config.toml
hidden_size = 192
d_expert = 112
moe_layers = [1, 3, 5, 7, 9, 11]
routed_scale = 1.5
norm = "rmsnorm"
norm_eps = 1e-05
positions = "rope"
rope_theta = 1000000.0
optimizer = "soap_variant"
lr_head = 0.009
schedule = "wsd"
final_lr_fraction = 0.0
max_steps = 8820
Below are experts of layer 7 (counted from 0) of a mixture-of-experts language model. Rows are named router (the router's row for the expert), gate (a neuron's input weights, with its number), up (a neuron's input weights, with its number) and show model dimensions 0-191. Each number is 200 + 20 x the weight over its row's rms, rounded and kept within 0 to 999.
After each expert's rows: a language model's description of what the expert responds to; "gets" lists some tokens that make up at least twice as much of what it gets as of all text. This comes from a sample of Wikipedia text that the model never trained on. Tokens count by the router's weight.

# expert 27
router,209,193,198,214,166,169,225,192,201,195,201,232,213,191,214,251,195,200,199,254,200,196,197,172,179,200,179,206,218,229,175,197,220,236,205,222,181,230,204,173,198,197,205,191,184,192,179,216,185,204,202,188,170,184,207,192,215,204,172,229,193,222,225,173,256,234,194,212,184,205,203,192,195,220,199,184,197,200,185,192,226,159,197,167,230,187,216,199,176,220,217,220,212,209,209,194,180,200,186,174,220,220,195,195,218,193,185,209,211,217,207,193,220,199,183,230,178,207,181,210,218,224,174,174,218,199,178,219,187,185,193,160,203,215,201,199,182,180,205,208,198,177,191,209,187,162,197,209,228,199,216,202,185,198,226,166,179,233,153,224,178,192,162,217,202,188,210,184,177,187,236,163,193,184,225,185,173,167,181,197,208,181,165,224,226,165,181,230,205,216,222,156
gate0,165,168,181,204,182,245,195,167,195,195,197,158,245,226,191,249,211,174,183,213,227,202,215,209,216,227,201,203,189,195,208,190,204,184,201,195,200,203,210,189,200,205,184,216,240,201,203,173,184,185,179,180,188,195,184,157,227,220,176,199,165,191,217,204,195,223,147,192,195,197,185,180,197,193,215,170,202,173,202,163,213,197,190,188,199,212,204,224,186,226,224,234,213,196,201,213,206,220,197,192,225,235,192,196,159,194,201,193,262,206,187,197,180,210,203,172,220,194,216,166,195,192,170,217,212,234,208,209,205,223,244,234,203,211,205,179,202,180,179,218,201,180,205,227,198,188,189,175,209,174,243,200,186,240,188,174,205,187,186,182,219,172,186,216,214,223,185,204,213,214,223,197,163,223,219,196,184,190,189,191,200,190,173,210,209,201,225,180,158,218,201,185
up0,177,163,174,204,175,243,192,169,197,208,211,155,227,224,195,253,200,176,172,226,219,186,215,208,209,233,187,207,173,195,208,202,210,186,193,199,202,195,211,186,201,197,186,231,244,205,187,185,195,171,173,180,180,193,175,152,221,209,168,209,162,188,219,204,204,229,160,184,199,194,181,202,187,199,215,177,204,188,204,164,193,198,195,181,200,215,215,235,181,230,225,231,216,208,203,207,209,236,195,188,206,247,196,193,165,201,196,206,249,206,196,190,182,206,193,166,238,202,207,152,200,192,174,217,216,231,209,217,208,225,235,225,202,206,200,180,201,185,192,231,199,178,204,215,200,200,193,182,210,174,243,178,184,230,193,184,206,210,197,191,208,188,185,217,212,224,177,186,209,217,236,181,169,212,222,199,193,201,188,201,204,194,173,204,213,207,222,190,166,217,191,195
Description: Capital initial letters. Single capital letters or short capitals starting a proper name or term after a space, such as S(achin), Ch(ordata), P(ach).
gets: " S", " P", " B", " M", " K", " H"

# expert 25
router,210,237,204,195,187,195,200,189,184,197,190,246,189,216,218,225,193,191,216,200,220,187,226,214,188,213,218,178,229,146,172,195,215,217,198,145,220,230,209,217,182,184,166,206,224,265,205,191,197,195,191,197,202,219,203,215,200,200,208,175,198,193,215,176,189,187,183,237,174,182,208,234,239,210,166,206,201,191,191,206,185,192,220,175,184,183,199,194,223,197,218,181,176,242,200,201,209,197,243,209,210,233,209,190,224,226,203,222,200,237,188,167,214,201,152,259,211,228,185,196,242,184,195,202,219,208,188,200,180,171,163,195,203,191,173,214,188,191,220,204,215,196,199,206,194,187,202,199,207,219,190,209,208,173,200,211,204,201,180,205,180,202,201,217,186,192,167,185,204,195,238,186,166,196,176,213,204,203,196,180,208,172,176,226,217,166,186,239,179,218,211,192
gate1,189,205,203,234,209,168,213,227,171,204,198,208,170,189,189,142,169,219,192,179,219,212,215,253,207,221,206,185,221,244,212,191,199,172,221,200,202,172,181,184,211,210,166,184,171,195,200,171,219,207,200,221,209,206,208,213,203,197,209,188,222,218,232,164,241,203,212,197,185,166,232,213,205,182,184,245,213,206,197,198,238,191,178,198,176,207,247,192,189,190,194,171,212,193,178,219,203,242,209,191,214,250,201,190,198,213,198,189,168,246,211,177,233,176,182,182,222,217,182,212,138,209,172,205,191,222,214,213,194,208,226,219,207,170,208,229,188,203,192,184,210,195,200,188,203,216,198,205,213,186,205,206,186,173,183,190,221,192,225,199,200,174,235,190,195,181,196,169,227,206,212,193,205,217,184,215,226,201,199,215,234,215,222,206,190,191,207,172,197,210,196,183
up1,217,198,204,171,197,234,179,180,230,205,203,185,237,213,210,247,226,180,212,224,183,192,190,143,184,182,184,217,186,167,198,212,203,227,177,206,208,226,230,214,185,190,233,224,223,196,210,232,183,189,201,188,183,198,196,181,189,207,189,204,164,179,178,228,158,199,189,199,224,246,176,171,184,219,226,170,181,201,195,210,161,207,215,211,228,191,165,207,223,210,194,230,177,206,236,188,189,170,192,201,182,163,203,210,197,187,190,206,231,158,192,232,166,227,223,210,178,181,213,195,244,191,226,184,201,193,190,186,204,185,172,192,183,234,193,174,211,195,212,214,200,213,197,203,186,188,198,173,186,218,192,188,218,231,216,210,188,200,179,187,199,231,173,214,205,221,213,238,178,193,204,205,197,182,213,175,172,201,185,188,165,172,183,200,215,204,194,225,200,179,197,222
Description: Plural and agent endings. Word-final suffix pieces, mostly plural -s, -ers, -ors, -ins, -ies, plus whole plural nouns such as members, teams, students.
gets: "s", "ers", "es", "as", "ors", "os"

# expert 59
router,189,193,194,205,210,179,169,266,220,210,188,183,211,209,189,236,196,191,188,229,223,194,237,194,200,236,204,187,237,166,198,218,199,224,188,213,167,220,165,197,186,222,197,230,186,214,171,220,211,207,187,174,229,166,236,200,175,166,199,189,192,184,202,200,218,218,172,203,215,200,200,180,237,227,207,178,188,212,193,184,224,204,199,164,240,209,195,185,203,175,174,165,196,219,231,224,193,215,212,199,234,199,184,207,201,178,183,184,180,199,186,201,208,221,182,211,198,202,184,191,222,196,205,187,196,230,214,219,166,198,175,209,240,237,198,187,177,178,191,182,205,169,167,197,170,165,192,208,213,198,220,213,191,178,198,168,193,179,217,187,190,203,187,222,238,148,208,220,225,204,239,164,206,200,214,190,211,175,189,196,192,183,197,205,209,175,176,190,182,200,219,208
gate0,217,177,188,220,193,201,204,191,213,222,154,178,221,182,180,209,206,195,214,236,227,193,245,206,206,178,200,202,190,187,175,198,183,213,192,224,198,219,213,169,247,242,214,181,178,174,188,181,194,200,204,187,157,220,196,226,184,219,236,182,206,215,217,236,167,218,203,226,194,203,184,211,189,242,186,238,182,210,206,192,192,213,181,201,196,227,227,214,214,212,209,230,209,216,188,181,186,188,233,193,197,204,204,189,185,196,210,178,180,222,203,223,211,186,215,195,212,208,204,209,221,185,225,195,164,210,187,189,178,174,218,123,197,194,226,222,196,212,209,230,202,216,198,177,204,188,216,204,215,176,192,201,251,195,218,178,204,176,237,220,179,236,194,180,174,220,241,207,235,193,183,205,207,230,211,205,245,207,184,185,214,204,208,171,211,188,195,214,191,191,219,212
up0,218,182,192,213,188,192,218,184,205,215,169,180,219,178,177,191,214,203,204,239,224,192,255,215,196,181,216,200,184,185,174,185,167,208,201,212,211,213,209,169,229,248,207,187,184,184,196,197,191,195,205,195,162,225,197,235,177,228,225,199,224,215,203,246,179,215,186,212,191,206,195,198,166,240,181,235,170,197,216,189,201,221,194,191,200,224,212,213,199,211,192,240,201,208,202,185,193,182,227,215,195,206,211,200,193,182,209,179,178,196,208,219,225,170,218,207,210,205,193,204,222,178,214,191,147,189,194,200,166,174,219,140,196,190,219,228,189,221,196,222,201,205,202,165,204,194,205,212,205,179,193,198,253,190,211,178,195,168,242,220,185,237,197,166,190,216,229,211,250,199,176,212,186,246,217,200,226,202,198,198,209,202,209,172,206,196,194,209,193,194,214,229
Description: Ranges and dates. En dashes, parentheses and degree signs between numbers in tables, especially year ranges and scores like 1855–1857, 84–103.
gets: "–", "\n", " (", ".", "-", ","

# expert 0
router,226,182,195,222,191,212,233,210,206,190,210,196,180,209,211,197,193,182,187,265,178,181,189,185,184,214,186,207,198,177,220,211,171,210,211,183,221,218,209,194,191,204,177,198,191,207,182,206,220,189,185,185,195,183,165,201,172,199,203,184,163,191,220,160,207,178,221,221,225,195,175,203,191,221,227,185,233,215,192,197,222,186,192,188,250,206,240,209,193,240,197,170,170,214,191,165,195,218,225,179,192,203,181,222,203,196,198,240,160,217,207,164,205,192,150,195,176,201,158,178,203,254,192,192,200,214,213,230,184,195,179,179,203,211,177,211,170,182,196,169,207,228,199,194,166,172,211,185,206,228,193,216,214,200,203,183,176,199,167,173,181,219,177,201,206,225,197,188,169,209,198,168,199,201,180,192,206,159,198,187,221,195,179,216,212,194,149,217,182,195,206,200
gate1,182,169,171,212,218,210,194,206,216,152,193,199,183,215,210,204,212,196,186,194,199,216,225,221,174,164,199,190,196,221,152,219,190,184,201,172,169,190,198,167,203,185,220,180,214,197,181,218,194,181,178,198,203,143,222,183,186,209,220,198,204,224,181,192,188,181,246,197,189,212,213,189,196,183,204,215,219,182,157,184,213,210,207,195,203,203,202,160,205,250,193,197,179,181,191,194,189,192,187,189,232,168,196,233,205,202,207,177,177,181,197,182,190,153,175,169,180,196,178,174,211,219,189,182,221,211,182,205,188,203,163,196,188,209,183,204,196,196,181,229,222,190,195,168,166,213,180,201,186,233,176,222,228,209,212,173,196,189,176,197,185,218,181,191,174,218,184,222,219,222,206,228,203,167,186,184,194,167,189,188,242,181,134,180,197,182,189,187,185,189,193,223
up1,228,219,192,153,167,200,220,189,226,187,227,214,250,180,191,200,224,225,188,210,233,176,209,187,208,209,205,192,163,214,206,209,223,182,192,185,238,220,206,209,229,195,185,216,208,197,213,173,208,173,188,191,219,235,179,173,203,201,226,209,199,174,193,214,217,196,175,226,211,231,219,178,201,188,204,162,198,183,248,180,208,217,143,198,188,223,226,209,192,177,219,198,197,227,178,200,224,200,245,184,175,185,223,207,194,198,171,207,231,213,222,246,211,220,190,204,208,212,181,179,203,190,199,212,172,173,223,193,192,204,205,239,207,175,201,200,208,168,195,222,194,202,198,206,226,226,166,209,210,202,175,195,221,191,216,201,197,218,190,221,228,214,181,197,222,207,215,194,145,192,213,191,200,224,203,226,140,209,214,215,191,198,236,199,186,202,203,201,209,180,196,170
Description: Name-initial capitals, consonants. Capital letters or consonant pieces near the start of uncommon proper names, especially foreign surnames and places, such as Rey-n-tens, Stutt-g-art, V-l-issingen.
gets: " L", " R", " B", " W", " V", " N"

# expert 42
router,185,213,184,184,212,207,227,212,207,206,227,193,216,204,200,221,214,230,205,216,208,179,177,212,190,207,206,167,209,201,205,218,186,223,170,168,185,192,219,174,194,199,185,211,231,189,191,201,218,177,196,176,176,196,215,225,191,213,158,246,222,171,193,189,238,222,214,197,243,187,156,198,241,210,209,200,175,233,230,179,211,221,226,209,233,223,215,206,186,204,188,182,186,197,193,201,202,238,210,233,205,230,186,220,197,225,206,242,219,207,212,181,206,199,180,223,212,195,169,205,206,227,166,195,226,225,218,196,188,196,163,183,211,190,192,246,184,185,219,205,190,204,198,209,195,193,245,224,200,231,198,204,178,180,214,209,196,171,187,211,200,233,176,171,219,196,202,235,185,193,204,189,157,171,232,243,211,206,211,184,192,200,183,250,177,215,185,178,196,224,207,201
gate1,216,202,191,191,182,181,242,207,216,191,229,195,228,204,187,199,187,221,229,189,214,189,230,190,185,198,193,213,211,242,238,188,187,205,154,203,208,189,212,209,179,185,221,192,218,150,203,191,160,195,208,163,160,204,205,209,208,205,214,208,213,200,208,176,197,202,226,241,195,186,176,217,214,210,175,259,195,170,212,204,236,202,211,206,220,169,192,166,207,206,184,245,229,198,222,221,167,195,220,212,185,202,215,200,207,210,167,185,209,192,198,205,206,207,191,196,178,177,185,198,163,192,198,187,203,204,205,211,204,161,181,203,223,171,204,180,163,207,174,220,197,205,180,226,214,183,243,218,210,226,217,167,179,217,205,230,184,211,164,220,204,204,160,180,189,182,211,183,222,192,212,215,197,198,146,213,172,199,214,178,223,186,212,181,228,200,190,241,202,208,197,213
up1,222,201,191,175,200,191,240,207,209,194,237,187,223,199,187,212,203,216,236,191,212,195,216,183,182,201,190,206,212,240,233,192,182,215,151,209,197,193,227,195,179,176,225,192,226,147,204,199,158,196,206,160,156,200,197,207,207,203,217,205,215,196,210,165,195,187,221,240,202,182,180,216,214,206,178,255,196,180,205,209,226,205,203,201,217,170,198,167,202,211,184,237,234,200,216,214,166,198,232,215,186,209,224,205,200,216,159,201,205,182,201,207,212,207,188,195,181,175,184,209,170,205,187,188,205,205,199,213,197,171,184,184,224,171,216,178,175,207,183,215,195,208,174,214,208,180,254,213,202,229,224,167,172,209,207,226,178,205,161,222,205,207,153,189,195,192,215,180,221,191,221,211,191,203,157,217,171,195,220,178,213,188,214,186,222,191,196,226,200,214,205,216
Description: Subject and possessive pronouns. Pronouns and relative words such as he, his, it, she, who, which, often right after "announced that" or a comma.
gets: " he", " his", " it", " He", " It", " her"

# expert 43
router,225,182,208,240,218,159,215,224,179,193,235,221,221,241,193,201,232,158,164,209,234,183,185,192,193,203,198,234,231,228,197,225,209,208,225,205,196,175,182,172,204,221,206,234,203,232,201,176,192,177,196,207,224,173,173,228,210,200,204,210,187,212,207,204,215,204,182,228,184,153,194,180,189,212,227,173,192,222,234,208,220,203,203,202,201,176,207,199,200,219,183,216,192,195,212,193,194,194,175,188,209,194,185,177,174,200,185,186,194,214,222,173,242,199,176,182,192,224,174,180,263,231,194,184,195,243,200,205,191,200,209,219,214,192,196,170,176,205,208,208,188,173,185,237,192,224,205,252,202,217,238,206,183,241,201,199,189,193,205,194,174,169,191,182,203,206,170,202,202,218,189,186,174,162,192,225,196,190,180,213,202,183,203,196,219,218,166,194,190,202,194,181
gate0,173,186,200,234,206,238,223,205,201,223,226,217,196,207,179,211,219,194,222,204,199,183,228,176,198,164,186,189,158,213,182,209,200,159,178,228,197,213,188,196,191,194,204,200,207,212,259,197,207,205,175,206,192,206,209,239,179,226,210,210,229,205,195,204,198,215,212,216,198,205,223,224,179,213,222,217,188,205,223,198,220,191,226,203,172,177,185,209,196,185,205,232,174,217,210,218,221,180,226,176,206,205,220,196,176,165,198,179,192,203,189,189,203,188,200,190,210,234,215,196,223,210,173,220,167,194,247,161,239,215,174,176,242,208,181,190,175,223,176,231,201,198,162,239,217,191,192,215,213,220,225,214,195,229,229,204,221,200,209,206,167,205,169,192,217,193,196,216,207,165,189,215,195,217,179,209,192,183,212,205,226,215,166,188,241,249,213,224,185,223,181,188
up0,210,218,206,164,216,179,167,203,185,186,180,180,207,200,225,180,202,232,189,204,207,204,165,219,202,223,209,226,247,177,207,204,227,240,211,175,203,218,210,196,198,196,186,201,170,202,139,197,202,189,222,184,199,201,191,170,213,176,203,199,179,214,225,199,218,202,186,182,211,187,203,168,227,191,178,166,199,207,170,186,196,214,166,186,214,195,229,190,198,207,196,173,248,173,179,180,190,215,167,221,185,212,191,199,247,220,212,200,202,181,216,226,197,201,208,204,201,159,197,197,161,201,208,197,223,231,157,234,149,203,221,234,178,190,225,219,216,168,223,181,190,209,212,166,177,214,199,184,194,179,187,169,217,159,181,196,179,184,212,197,225,197,230,225,183,199,215,206,193,220,217,189,207,203,202,175,206,210,188,209,173,193,221,214,181,163,190,196,229,178,209,209
Description: Past participles and verbs. Past-tense and participle verbs after was, were, is or to, such as selected, known, released, held, and -ed endings.
gets: "ed", "ated", " used", " known", " made", " released"

# expert 12
router,206,192,194,197,230,183,202,203,193,217,202,179,195,172,216,196,190,206,188,211,219,236,224,206,207,236,210,197,238,197,160,212,190,213,168,214,219,190,179,166,189,181,167,202,174,250,190,193,216,183,164,193,180,212,222,207,152,200,194,181,167,169,222,177,211,214,195,208,192,190,204,185,202,223,186,220,216,228,231,207,198,194,202,192,204,200,208,168,233,214,227,200,147,211,203,216,191,208,215,181,210,241,218,184,179,194,197,226,200,192,191,179,257,199,153,206,220,238,212,216,253,194,173,161,210,213,176,193,192,191,192,210,207,207,211,220,183,184,195,209,211,216,176,215,197,194,189,216,229,239,199,212,189,173,220,224,210,209,163,212,192,180,201,216,202,198,165,195,193,196,209,201,138,191,235,235,189,216,176,199,195,192,203,217,201,209,190,192,199,211,194,175
gate0,150,237,210,217,198,237,230,188,239,179,189,192,196,185,197,181,199,226,203,210,194,221,182,201,169,220,198,208,192,211,208,214,202,219,192,153,193,192,221,237,199,180,180,234,199,219,211,215,198,213,220,197,203,208,200,198,194,200,191,235,158,219,217,198,190,209,181,217,191,168,219,191,181,215,229,194,196,186,214,210,218,217,245,176,186,220,132,165,212,216,174,181,183,188,194,210,198,197,179,198,221,215,221,182,180,224,206,191,191,216,201,246,220,209,188,188,224,213,205,191,184,188,181,157,205,194,178,194,207,171,197,214,212,195,187,191,205,210,171,194,232,207,206,198,228,177,205,191,204,189,223,218,202,172,176,191,160,250,164,200,193,170,228,196,226,204,176,218,195,222,167,219,211,194,224,222,187,202,169,194,155,207,179,219,204,199,194,187,200,210,153,219
up0,189,186,197,203,208,200,179,225,206,206,182,211,193,218,192,211,188,182,229,155,208,193,174,214,189,170,201,187,219,194,187,181,205,186,214,208,223,200,215,174,202,210,206,150,215,161,180,201,212,184,216,207,216,184,211,213,227,178,165,184,236,199,213,231,219,194,235,165,191,190,181,216,212,213,164,225,203,187,211,193,216,203,154,231,170,167,220,213,188,189,186,208,209,203,206,197,188,221,206,228,186,187,194,227,207,201,154,196,201,188,212,190,211,193,187,203,169,187,185,199,208,238,202,234,178,181,205,188,195,215,194,177,180,219,210,182,196,200,242,242,164,197,209,184,220,214,168,202,184,231,173,218,188,207,234,203,234,186,244,204,225,213,190,171,200,188,204,204,196,193,200,158,225,189,191,178,255,204,227,155,213,224,186,188,189,195,181,198,218,154,210,177
Description: Word-final inflections. Inflectional suffixes ending words, like -ing, -s, -es, -ed, -ions, especially on verbs after a subject, as in not-ices, as-ks, out-lines.
gets: "ing", "s", "es", "ed", "ers", "ings"

# expert 50
router,190,191,209,222,244,190,207,209,237,199,201,201,182,233,224,200,190,212,182,270,204,186,178,181,208,207,212,201,180,186,187,184,189,220,172,216,180,212,200,189,230,190,171,182,173,208,177,220,197,184,150,200,171,183,225,223,183,192,184,189,193,160,243,184,187,183,217,213,190,170,248,169,181,223,194,201,214,196,198,202,223,205,201,184,240,198,245,228,195,170,194,193,179,233,187,213,218,205,236,192,219,205,181,192,210,202,220,203,207,186,165,207,228,206,185,229,190,201,196,205,192,223,175,220,193,227,194,211,173,179,185,187,210,225,188,226,179,192,220,207,194,205,212,207,197,196,196,209,206,205,195,233,202,206,164,216,217,207,177,179,189,205,214,177,191,198,200,227,221,207,226,190,193,206,239,180,175,178,202,204,192,203,177,252,226,144,204,195,159,209,203,189
gate1,222,177,197,239,218,198,202,190,231,193,194,200,182,188,214,201,213,190,203,185,221,184,178,219,185,212,195,220,187,201,202,230,159,220,188,195,180,215,184,200,197,188,218,222,218,210,164,187,209,216,158,221,236,193,197,201,195,195,203,202,220,202,164,192,190,213,220,186,189,206,204,197,208,237,186,186,205,199,186,206,196,178,222,170,199,185,177,183,216,155,157,145,191,176,187,199,234,202,230,166,193,213,163,189,169,173,214,221,216,229,156,180,192,237,234,219,173,175,182,176,231,172,207,203,137,162,152,230,176,196,195,209,202,190,180,225,214,218,184,213,215,211,168,206,204,198,177,209,204,208,222,198,222,205,190,195,187,181,201,192,181,187,211,212,209,194,204,208,207,195,179,217,210,197,197,189,180,198,199,216,199,208,199,152,172,193,225,184,177,208,223,161
up1,176,204,185,165,190,202,190,217,176,232,221,189,223,203,208,196,200,213,207,225,182,221,223,188,200,192,201,176,214,193,198,161,230,170,206,199,224,169,217,185,195,217,188,192,177,184,247,210,197,187,237,159,175,230,192,209,217,204,189,199,199,187,222,200,217,191,196,209,216,206,195,194,193,173,211,216,206,200,207,198,208,223,179,220,196,210,221,211,205,238,233,251,210,210,218,192,175,211,168,239,210,194,237,209,230,211,179,175,181,197,253,218,200,181,166,195,219,220,215,224,183,243,193,204,260,242,216,185,229,203,187,201,198,204,212,174,181,202,194,188,183,194,242,191,190,207,222,195,192,177,185,206,178,214,197,203,190,239,201,205,218,211,190,182,183,216,205,160,188,223,211,195,197,211,232,221,232,208,201,203,202,188,204,248,219,204,164,210,209,187,182,244
Description: Brackets and hyphens. Opening brackets, quotes and braces, and hyphens or slashes inside compounds, such as no-confidence, semi-independent, "(vinyl", N/a.
gets: " (", "-", " \"", "/", "–", "("

# expert 29
router,175,199,182,208,193,132,210,242,229,202,222,204,212,208,227,221,175,181,193,206,203,208,210,218,197,228,211,201,233,161,206,202,181,199,196,196,185,212,183,189,200,185,185,229,161,215,190,191,225,192,189,184,232,162,196,188,180,148,220,174,205,182,197,191,233,239,200,230,201,201,168,185,207,209,195,167,173,203,221,167,195,208,216,200,186,204,187,172,190,211,206,160,198,225,233,208,196,206,206,211,247,222,197,206,167,197,179,198,190,208,192,191,213,208,210,201,223,212,183,185,208,197,206,175,210,236,165,193,187,218,173,186,235,194,204,198,188,173,203,200,208,221,203,199,168,176,224,186,170,213,186,242,204,185,182,210,190,174,176,194,143,205,168,214,223,182,211,208,181,207,217,194,158,207,218,198,196,189,195,199,218,178,175,224,203,198,170,203,179,207,242,206
gate0,199,162,207,220,195,164,208,209,224,206,202,219,213,168,190,241,226,224,194,205,176,204,186,209,218,246,169,202,189,207,215,210,206,171,184,209,186,186,182,175,174,188,194,185,167,195,188,194,242,185,190,195,202,212,200,189,246,198,206,201,216,204,157,180,222,194,172,205,203,175,143,172,210,181,218,194,169,175,202,215,203,188,196,164,193,201,202,178,241,218,201,209,154,213,216,180,207,197,210,173,184,210,200,196,191,204,175,194,226,205,167,203,200,242,220,192,228,219,210,209,225,210,189,199,182,201,178,186,200,208,202,201,199,179,205,194,220,182,190,193,228,194,209,181,204,173,182,175,171,196,188,208,244,224,189,226,219,191,188,216,173,221,201,163,184,191,236,185,187,233,171,206,155,222,192,206,188,187,161,208,189,196,156,167,209,183,168,212,205,179,224,198
up0,185,253,216,192,196,238,183,188,181,178,208,181,182,225,209,164,172,188,209,205,223,208,200,185,178,161,221,209,202,187,200,165,186,224,205,198,220,196,225,222,228,212,213,226,214,196,208,194,171,214,201,203,194,193,221,211,164,212,181,176,189,206,235,211,191,205,226,209,192,222,230,227,178,209,175,210,226,207,209,173,205,212,203,245,201,214,197,219,176,174,206,193,250,193,184,224,189,215,194,224,224,197,215,211,215,194,222,190,190,189,220,202,207,180,183,206,200,179,179,195,168,177,190,197,222,192,203,208,201,177,206,217,205,216,193,210,180,206,199,218,183,212,190,199,184,224,228,223,229,199,226,203,157,200,211,174,178,200,237,187,219,179,196,233,223,212,148,204,202,178,238,211,254,173,199,212,208,201,248,184,195,201,234,252,190,212,243,178,193,210,183,192
Description: Numeric statistics context. Punctuation, units and connecting words within numeric statistics, tables and votes, such as 37 out of 93, 2,580 t), 113 inhabitants.
gets: ",", " |", ")", " of", ".", "%"

# expert 56
router,182,189,200,226,196,213,221,234,211,203,204,227,174,206,184,250,213,193,199,208,222,202,221,195,201,200,186,186,212,214,195,206,230,214,206,194,188,194,194,172,217,180,186,208,222,223,166,205,213,194,188,199,201,196,197,218,208,188,210,220,192,213,215,178,222,186,210,232,204,185,218,221,191,205,239,191,218,222,215,164,203,206,192,183,228,222,229,211,200,171,159,191,177,235,212,200,202,206,237,202,214,184,213,226,200,248,200,205,168,198,208,170,222,157,178,245,231,193,187,204,206,237,176,182,175,236,174,193,195,176,182,205,247,182,186,206,187,175,205,150,193,179,174,226,202,215,257,218,207,200,216,206,199,157,205,209,186,213,177,219,212,201,207,198,221,177,214,196,190,209,221,193,194,184,213,218,194,185,217,194,212,220,215,262,198,190,215,195,194,223,238,167
gate1,206,167,216,220,236,194,181,221,168,215,174,191,199,210,187,240,208,177,206,213,226,211,196,202,201,169,213,209,156,197,210,188,218,197,200,194,212,164,179,185,184,219,197,224,179,233,209,191,194,211,236,215,149,195,182,175,223,214,234,216,203,241,244,191,205,202,179,213,189,161,174,229,183,242,198,182,193,185,202,199,209,225,171,234,220,179,203,229,201,174,155,221,202,223,226,202,211,207,188,224,203,227,191,212,208,236,240,225,183,184,225,210,188,203,189,213,220,240,191,189,216,213,202,215,205,223,209,177,248,224,220,205,203,199,209,188,193,221,188,186,201,224,195,213,222,187,199,217,205,183,199,178,198,188,193,182,171,211,153,190,189,201,193,210,199,217,220,217,187,229,191,175,172,234,177,188,195,214,178,214,216,204,207,212,220,218,194,236,194,194,237,208
up1,210,166,220,220,237,194,171,212,164,218,172,189,210,206,170,240,201,177,196,211,234,221,195,199,192,164,204,202,155,196,204,186,210,206,185,192,204,160,175,181,180,216,192,225,187,229,207,195,200,192,236,216,149,191,184,185,226,211,225,218,212,237,252,194,208,198,181,210,198,154,181,234,192,236,192,187,186,192,194,192,201,216,177,235,211,173,214,222,195,177,159,220,206,222,214,195,213,212,198,226,208,227,193,211,203,242,250,222,175,187,229,201,191,194,197,205,220,243,195,186,212,200,203,207,211,215,214,170,251,219,226,199,215,192,203,191,202,225,188,186,215,210,196,206,221,185,201,214,210,185,205,186,215,200,187,185,188,201,150,188,186,202,195,198,202,210,216,210,179,223,198,174,178,222,179,203,200,221,180,219,208,213,203,213,197,227,188,235,188,185,235,204
Description: Possessives and quotes. Possessive 's and apostrophes, possessive pronouns his, its, their, opening quotation marks, and closing parentheses, as in Boys' Club, ended his career.
gets: ")", " \"", "'s", "\"", " his", "'"

# expert 60
router,211,180,203,224,171,210,199,206,212,208,220,236,212,209,216,204,207,182,205,206,176,214,228,190,189,208,228,236,180,183,185,242,211,174,189,196,203,168,208,186,182,175,162,221,158,216,185,194,195,173,189,194,182,177,181,218,176,204,189,174,197,175,223,205,213,203,183,200,200,211,193,202,178,221,192,202,182,217,220,180,219,180,215,193,222,220,176,216,200,208,206,184,217,201,204,203,175,182,208,187,191,182,178,213,168,209,206,219,232,179,193,217,217,191,201,239,201,213,185,218,236,243,183,196,196,214,204,213,186,176,159,184,193,213,169,196,183,178,186,181,263,191,213,228,179,203,204,187,204,238,235,189,196,162,193,218,211,189,210,229,210,190,173,178,188,186,210,173,147,199,199,128,176,214,218,223,195,225,217,195,213,167,189,197,223,180,217,220,208,161,207,185
gate0,184,242,200,220,177,202,183,190,208,153,209,179,183,215,203,178,162,144,200,197,206,207,228,193,223,219,208,161,176,192,231,191,188,209,198,203,208,196,222,194,183,217,228,211,174,191,209,222,199,200,182,170,167,174,212,206,187,200,176,209,188,208,206,172,213,222,183,206,233,197,184,186,213,191,193,192,182,185,192,186,183,161,200,189,205,199,194,206,221,220,193,210,162,184,210,221,221,220,229,193,224,215,203,199,230,182,195,193,211,177,216,177,178,214,178,229,229,196,223,200,210,203,217,198,235,197,185,213,247,241,217,176,227,198,218,190,216,217,194,236,210,197,199,207,185,162,189,202,199,207,229,193,200,196,183,203,167,199,203,236,200,207,242,160,200,217,187,169,186,227,138,224,192,212,209,231,201,244,212,173,206,202,235,199,182,154,201,214,195,192,201,194
up0,180,238,200,215,184,206,184,176,204,147,218,187,176,217,205,172,162,155,198,196,209,218,235,203,219,218,212,157,185,193,241,188,203,203,217,207,220,200,217,187,191,215,229,214,171,213,215,227,202,201,170,174,167,172,215,206,195,204,180,209,201,193,220,171,217,207,188,216,221,198,191,189,229,193,192,191,202,187,191,198,184,155,211,190,210,205,185,214,232,201,194,211,170,172,202,235,217,206,234,192,228,224,210,195,213,193,183,201,211,187,221,165,172,210,184,239,234,179,216,201,217,198,215,194,233,190,186,202,240,235,205,167,219,198,218,179,219,207,194,234,204,203,212,209,178,177,206,194,203,192,229,193,213,201,189,194,169,198,200,218,195,205,245,158,187,227,189,167,192,222,151,221,189,193,203,228,202,240,204,171,211,199,230,199,190,152,196,208,192,202,205,198
Description: Auxiliary and copular verbs. Forms of be and have, like was, is, were, had, been, usually right after a subject pronoun or noun.
gets: " was", " is", " on", " were", " are", " be"